Weights of a small mixture-of-experts language model, trained from scratch on English Wikipedia: a variant of SOAP for the experts.
Below are experts of layer 3 (counted from 0) of a mixture-of-experts language model. Rows are named router (the router's row for the expert), up (a neuron's input weights, with its number) and show model dimensions 0-159. Each number is 500 + 25 x the weight over its row's rms, rounded and kept within 0 to 999. Numbers have three digits each.
After each expert's rows: "comes after" lists some tokens at least twice as common just before its tokens as in all text. This comes from a sample of Wikipedia text that the model never trained on. Tokens count by the router's weight.

# expert 38
router:513498482478532467556523512515466513432504508496493531515487505483497519497457496560541517505515514471473505478462543491546484510504499525509510482487487496483487454501543479446483474520532464522492479477470505480446508497511464506529513457501460520526526499488501519469500508500498506508489528505467520482504492499498492534542474518511487476512529513459473493498518490494517510520493520497546499472457509494449494490421503554470537470525502548501475531514526481485537493477510494
up0:479538475489507493512543563490496496473511495485509492523461505511517534520487550480517501483479486459477531497486474478517537489496516495538515520528498541505539485495533537506504520510583502473499516518513481472513500490512541518507574489453471534499519509501488534489522485509479538543538553497479494495492457498511515510513468510497511518453507496504532490478531519509529466519446530492541496489488525492464473510502476539510478526538483497529464494488515467538466500479502482
up1:507503495506471514524473499496517505514497526445475499479549482456476523495509596492506503527510493488531497551507442499508526500498516488486533479483537475457522483513501491508462501520566475533506561494530486527484485484509489501562510482504552483486511467532536508511501512488492492466476518490474489487480501500469512441505488504518474541510492475494483487492539508483462501498449516495546495516501493506480497476528514506510500507524548479484473499501459481531450518511525473
comes after: "-", " |", "|", ":", ";", " •"

# expert 45
router:471485511513486522480514502486458557476505510479521488504529529467483457507530513491521480492472512484482570504492516512488520544497488501551483516509495506475493475478475515485501435526467507526482455469484542485530513523475537488526436505465482455521510519542466537463516462470487504502519493506450552512479504537552508503489511528510512501451463486497498498510480527492477462561488506515485473519516493505506497505548512483498512562473504515498493482502481495517513484508496495
up0:486454500470525481497479485503489522478482468561502512539496504512469512501509518475519546470511491489499503443479464490513482500488492541487527485495481476502514457499516479530454519529505503511521478472513512505520451512447503452491491486556471510473472529479512537441507462472492492469512507524516544512453450458509512505476494531495472522513524528487478502480477519466510499510499470504513519496493492510498438482522477463510534498500469484468548472564509503516480532499525490
up1:526489496459493488546486490503516527565490533528519505484458529469508523533486522511490521544527473491517530519506463510505479517514475485520507489491503542512482487530549484529446486520529482528508516453444515452486516509522479472485479486477467493511498507522520503508520518503511552527506489500497509541488467475508527539520521504524487540497494481517490548501497485476536486488482497536495499495521516466497479505518469499459473528474459465527524504534480509591515466535509496
comes after: " |", "\n ", "\n   ", ")", " /", " km"

# expert 21
router:561521491463528521512495508453548487535500511450502512546496519491546535524453509509522531525524477502518510485440460521484531507535486495481517521511480520530474505486484492522502520463521535455542533514541502506496485492531519517483520530505522490512524452480521520495455513495499455497485519524497542515488486508509495537457525498487501478502508506485478510501449508478491508466495504541510548487504508474552514446500517486512532530458476520498501459497534498519473516533500472
up0:511540461531490512500514470538506507497501505486516509485508467499469487536468489530517462513495537507539512459471517498538468546490537517499540494537474499522490482476487465548449490477530487478553480473527542493500500486527504515490515514530508459514516467473504477463503525498494566529484488567523539527538537524495480512516505427463471506489486520480472505487471463525500524518522505494506466489496504480525524509508504485481497444497473501505519488529501514500498528533532502
up1:469503505498482536494466543504500509488519503477503513501497484527465509516509535521547509481533543511514528481419472492540508452539486523485481501538549491513499506540510550511506479493529479541472519539517485474495524494509522517467486516495532542513556524522529525502555506474470515501504546537460545499501524496490522494497505489522519480495521474496512503507501541460503532493493552509476519547497521489535514506531466494492519511473535528498515454525486488506451492507513485
comes after: " St", " st", " Sp", "St", " Sch", " pl"

# expert 47
router:531514480498513510561504496523487459513481515509532502468508524509512497489477481492482518483392519461479490521449517494517528520512528522507513518543511487503489470463505539503469521485525460491497457454486541494465502540518454490517458488495506527489501508498502533488503517492480488502504519457494499557513505536514521492499478515524512498502462522501500532487555485488529498487570531486499474461449500468471508470501501506509526498510459516473459504489478497475536485494524504
up0:451497503522521524469532495456510537477480496422523495490507502517495516481495490464491517518533491473518492500516575513496463498476481489495462482498488518470523523502470491501496506513459512470469440493533497524493472519523537516498523494505530510497487494490453514563475496434515525507474506498536537518510491537489498565505491509476454514521488505505533490513486513524501553542452462494509524501518494419496493505531519530503484497490516491508503472509524498488529500500500494
up1:478457500482512474527469524463527509541469504446475514477489513475520502514502522516553537489481547434488535516463477489515515469492509485500500508496508476528533509464478470513517482488517511557536504499502483514519516490548503480508510446516501510501487502503526506408546498483458483533486528484510502505502443478548472517492494491464461502505521500505498528506536510493470512489508467537529518467478518497502476508461483510532492505538486509475541494476456493510490520501477478
comes after: " |", "|", " P", "P", " M", " p"

# expert 46
router:525463499517559550531493538499499473482498519510448535511536530507490495462474506505501494472505489476455474465467500468490531496502469493522498499518497443494445492450499511498497469499505519486477526492501505495491501493487510505514508507531481454484475497490517443507469522552544481489503516497458476517477497515551472486511488474478444504488469500518485518511498485539518470505518478491512519479464442552504514545445493512495479546536505520493476525445508507483481491484504509
up0:488450516475486464484456497547532482518486458518511505496472514509505487499526474531447499493494506494491491506510491498460486506534501455511510513553493514459492485478546474542492493485499490499478516457480500497498495540531501516582494505486495461501499508479500444473502496459475505557500455513483527459493507535534499491489539535510550505503521479521513467562501488527522467501501534544519516503519515510492488481486494485498429507485492491515515517496476485503497504432482505
up1:518494504508495524510470489486508527475469516499515561518486514501500551504495497494493478505477493486503440488534522501515465472507490511479535510535536529488473473517475486464536551558464470514518495500501507522508477456496495523487552516530486539529486455489525463497526514569498509512520512527485498500509488467488505478490495518534502476520531511481502498497475465493524508471511468549513475532475529459506457465427516524493487493520501503493497517509508476524432538523484468
comes after: "-", ":", " of", " (", "|", " \""

# expert 44
router:434474509518488518499493548500475508502499473562515521491496493502511488477460511523533442494517486508474504467487526475533484510496519492498525508505490533492507485538485540487504462530505512524537497500526553483542479461456494471511464490537465482495513505452526443478511491492507462493543548519542519473496509516484519541495495514499472495443510497516491505473489500497513482541518498489480461495526480509524468467457505510501493520460502498495496518482476405502501507505510486
up3:529538504543515503508513445506542470497460475458464492530499488498483503526466526416487468502503515507487504535517473478521537537518485472459506474499507478464472523494531510541472515483473473493498485493496517493486533427499496510461513533504501477511513489541495561468516504472498461511486461482496482559484502545510485476532521472521485525484508452468462516483498503502481504534518507497491496517528531485487504482490471488465500496509465524506525487474458524516488482527485479
up4:500535512486477466501504530501497535462524510468542497525493467484487489533518486494481499527431499539504514519515518467514513481500495501522487487485479553507511450467489514504542541520495502520526526510556489503512470484516485489487485478501460534527504508493475434466527501518487518513520396513527479534510481514492515484512545511478450535523479487468518515492512523500525524519500513488516467509477485511513523451524487521490463470494497479553485476510463511506504525523512467
comes after: " |", ")", "\"", "a", "i", "|---|---|---|---|"

# expert 8
router:456521508526458494531461508506498484507493503471530458495525466490494555529512490465519511506498498516433483504527484487511526519514528507530499520481516478462528499517490493522533478512533501491500520482516513467488501457526475509519481456489458547473478508480466459497488528487497492450498473515511499483454537509481502499452458440510555517490505522513512460513498534481483489513503494511508481546487464489487500496536539468469493504486541465458447527502499547486474525490490476
up0:533499501450476485517466534498443508497545492517543502506504473511510490470482493505469489520501478528521486512505477538498473479551526540508499507481494504467484532486490526477457460478512489513522514489485503509510478532495487469486486526495486510484494452521490492510472537513455509533487527536486517494490476476485499527486532470549510521548506502447501521517459476423485510474511519546484470487533544482480482516536535457474485490494444474502503456463536474512499476492506490
up1:523480517497516513487511496513521473516473471520510521514508506463474449473470504489474460478462528502497478527483465477459460506480452497489488522494523519516459515550536526488510492442521517478521518534521508518540532494500499521458487503511498489478497483500533501472505489497510459493500520407512553534431501503481516520456490477481512534496516503521509478501512490500469486487510553509496522546485521485481508491494457429478499478528478534534511496468506503495501519512521484
comes after: " is", " as", " with", " was", " in", " and"

# expert 58
router:467526489508506481523517526498532464479505497479434518481473510507528501463502504475491500463502467519494501515482502517522527504439509525522483495517533478516479516533499424481506480461511500484480461511509554527486512532467501475509486502445524487513498512473455515482493496482517530492492510460512509488523494513545493519544484528513502517513456487529464516500498484467511497567520463441486474464494471503477492505462492511547456509557496522465484478491497464507528477485478482
up3:484505468519499470513485470493499535492490499502487505566486540512480506504483517540482488495465492474506486494528498530492462473496528547456482523488542486504532543520501516476493483475445448475511475494515500474494548479515473502488543499502509456492477500473513515528504475454526451512530516522485471471568499476503481478503470488516513520469492520471499491512531496528551514478470538500491494483547499532501486467453519504538477505462500509518519508546475517477457513525490546
up4:476506486511469476453502525511507474472491522544482507551456503495496500506474499509531487521513487507485492514488561485540535508502503474506476535488472471529538528540497476497551474523512518490515519489480499468488523485496517491564538497543489509528519520509442507499506484460536502485489468409459506509484466499497466498504545498517503530500479441496506483471473557479509502534490473510506493495470508493486476507516508480499540510561498544499510490510495508496466526469493513
comes after: " G", " the", "G", " g", " a", " and"

# expert 16
router:487519478502486489497475432494566491468512537490556494506456524488498515481544501522449482494476478514473472543471506475497528509518436490488522488469491531531490502524501463538528515475480463463547487486495503466492502471502537505503475483469511500484543480493506492513520486526486505516523489494500490502544505536535475497523514477530511512457441536489477536514513525486483481502464465526518503482478494514499523476501506531530490480520509475551491481566488472519520501506518529
up0:492482491508501481503544470502500480504531485477504466546484465507500528503507473481530504477488452492521494502477518559519495490481452532475478501522490516483507493520499495542529527488472551463478523526486472501516485529466539546494545503479518496483504480527477516500552518525506493538463592497513505486471460465520463471506530507516481511515478493506492491481503554469487482500507468498471538533508537510451470521538528495500505503491516485480495507519501517467515480472567501
up1:520521455489485499493514490522511522529489471501498523499496521502508568495521500493500477486485495529492509537434514548476516493476506494508495491494473472492509505495511521495462474487481534504474448479484471521528487492512547488508504481495493529499491453495519467481485458496503515528533539469492493508523546527520472444496495459473474462465484466487544503508495483514472529531542529458515514489498507559514521554474471517547498478475535452486530525480534505505471509487539539
comes after: " N", " n", "n", "h", "N", "ah"

# expert 23
router:492471520472482512454520509465463483467520480513524560492526478452496507502517510512538525527516523521494490462501475491485483517536508498480526496518530505492508486486541497485465533496446519539501497516502509452451462484476491497506502525494483517516461548442518498482489519540518502478535505511494491473537493454518495542493499480463492445508451488500520529463462473495455481506490497511489506500508500498510433478458517538463543489530501527514521495516447513494500497509528512
up0:500472481540467507476499510516480518492551451506532506472543531482513517504515541521441516506497537500487470526503528466496535491486511507513535479509534480477479510524473532522516497493522545546522502528492479496505543498512484536489509501498530541478501528550495486524467454470524451519489523517519486492518497472515483433495521491523507486523506531501537500494549460488499539476528478483480501518548511510516505509481453478558546490523489529487527518499478514485505504535501540
up1:528495501476496529461502495493503471476503473498479473540556491488463487517514468559473541507515448488507480478498526448483543486486525574502493505522465521492489473469550508500510504522516494541525537502499507509501449521519495530501503537464489517505472545487461515485532533506514502513511514491530471542501514514517498507518533499506473515555525479492532510477507507516536473486468507498426527485503536524509470539478490509486485503514487461489470541539513491522498513478477492
comes after: "\n", "-", ")", " information", " ", " Succeeded"

# expert 57
router:459517494506520530531497495521528494476548457514464537530461501510500517489491510483534528494509498495484499494480491504508525502440504472531493540496526482485505520550537482495543532461501458480456512490532528548514517479464470487515522544512484534489521465472506489454479465525476498519473467516512484446521500492513501503524524537489444495540486514506504512507487465510528497549513523472467520471518461508472508506479482511520498526467555554464488525503499518494519498469477500
up0:511515429519540511479521456517489490523491492528487503514479482450490534491495502516516465486508469515525475498472501524525508509449450480490475518506493485466496460531510511527501501511506450522477464546490512526513485491467488455524460455542492504519506460499499502529473510460519500479481486481480484503508506520523509499474526509499502534471497556549521475472547495498546476499532517528526495491542505475524490488511453533544458469465500510504450509494522504519466472465509512
up1:483482493492462515484522497494461502476515477497523531476476533512472527495528519516498503492490517503487455505459496523488518528538467540504512545452497531504499459481500482498515480470503479499497495504504442500506461471483503497527455534505550432513482549509477499484479473489474514465515469483458498488499486497450508511497502488506485530450473518487494533508485511583447467490496497474515546531501485472514507505541487454502501513532513484545472458499494528502506476514531472
comes after: " the", " of", " and", ":", " a", " to"

# expert 5
router:528541494569544497533516492535537537473491542484450485525484471511499519499508465507423513517551518510474475496499469482510513491477504493486501526512492515504522541487500539483506470515503503518498504493502459483467520481520527500498538493509513476489506500488443500483455490520490527481485481488501457488543505515504491505547484534494522521525473536471491548495512488496480507443495526492499506488474514532523540497508503451511485479527516506521561511533514495484479503507494580
up0:489486522537471519480528495467502503517511503471473514502499548480481511528509492533511508502508455523496467520497469493487502497513525476518517487548477505502509471507526512510486469461516555524481523489480493532526483512511545499504481502458491496494553496492466517525498515505497493521477522521456527529520502512501527506522528452581503544464493508491568475526536481456532466532488550474506514488513487477488504446449475468526497525482481488518486536509505527530484491500499443
up1:520479473546526509510535476494514499516488474497492452476516469487452503521522516455523514484489481474488494555533503473520460503521506476538522531462508533508482489499501523557500502491523511483503518544494474463510508459524472480496468461512558506511495500552528478488517527531492496465512518537511492530491538502534538448506525480440499514519479508495478466443522473511542519512507503498528528516519514498465479491499514492463511514487476493466527491513471470474525505520511555
comes after: " V", " M", " one", " m", " v", " T"

# expert 19
router:500527511489543492517505499508510485516525492465522467446485489448493448516511514477517508524507458450464482488506465516474480487523513505520530484458507515515510487489483488522520504476521505484493478508508496476529511549503510484510518494510511541451512530529530525537497517489511452493534500512486505490514499508522500504551518533493488497460509534509528488456526525499500464505481494514470476471517480541438606462537512488535474495524505505530468519485508458479528470502483476
up0:507499498509514500524486521498469496527466501533493493527516475464512538508551516490508477496555518502531526482500482514442515479534515490563500506499554509485463494501504479502470436466506494487487503497482507448515503545481487498545437484454463464466481488518540535548499484530481490506505491490482531482520520472510553497480523487460492512504518479502488504475465471534521471503464454491539551504513496498486458483489495485500469505509504525451513504516480532486499486532523500
up1:495492483508491519502496476516506543538479476550523525539494524468517474497547527504472494511512462501486512535438497522475495504502485557474507497522527468546506513523504488517484481520526505508473551534514561500551556530490561502529493476501494492449441513541516462524519535547511478511515488491508492529481518471522504493475523506496457486483505514528478488506510466521521486543486503495506485519495483500521469520507511447511503524527539465511510509504476481522483469479500530
comes after: " to", " the", " a", " m", " and", " was"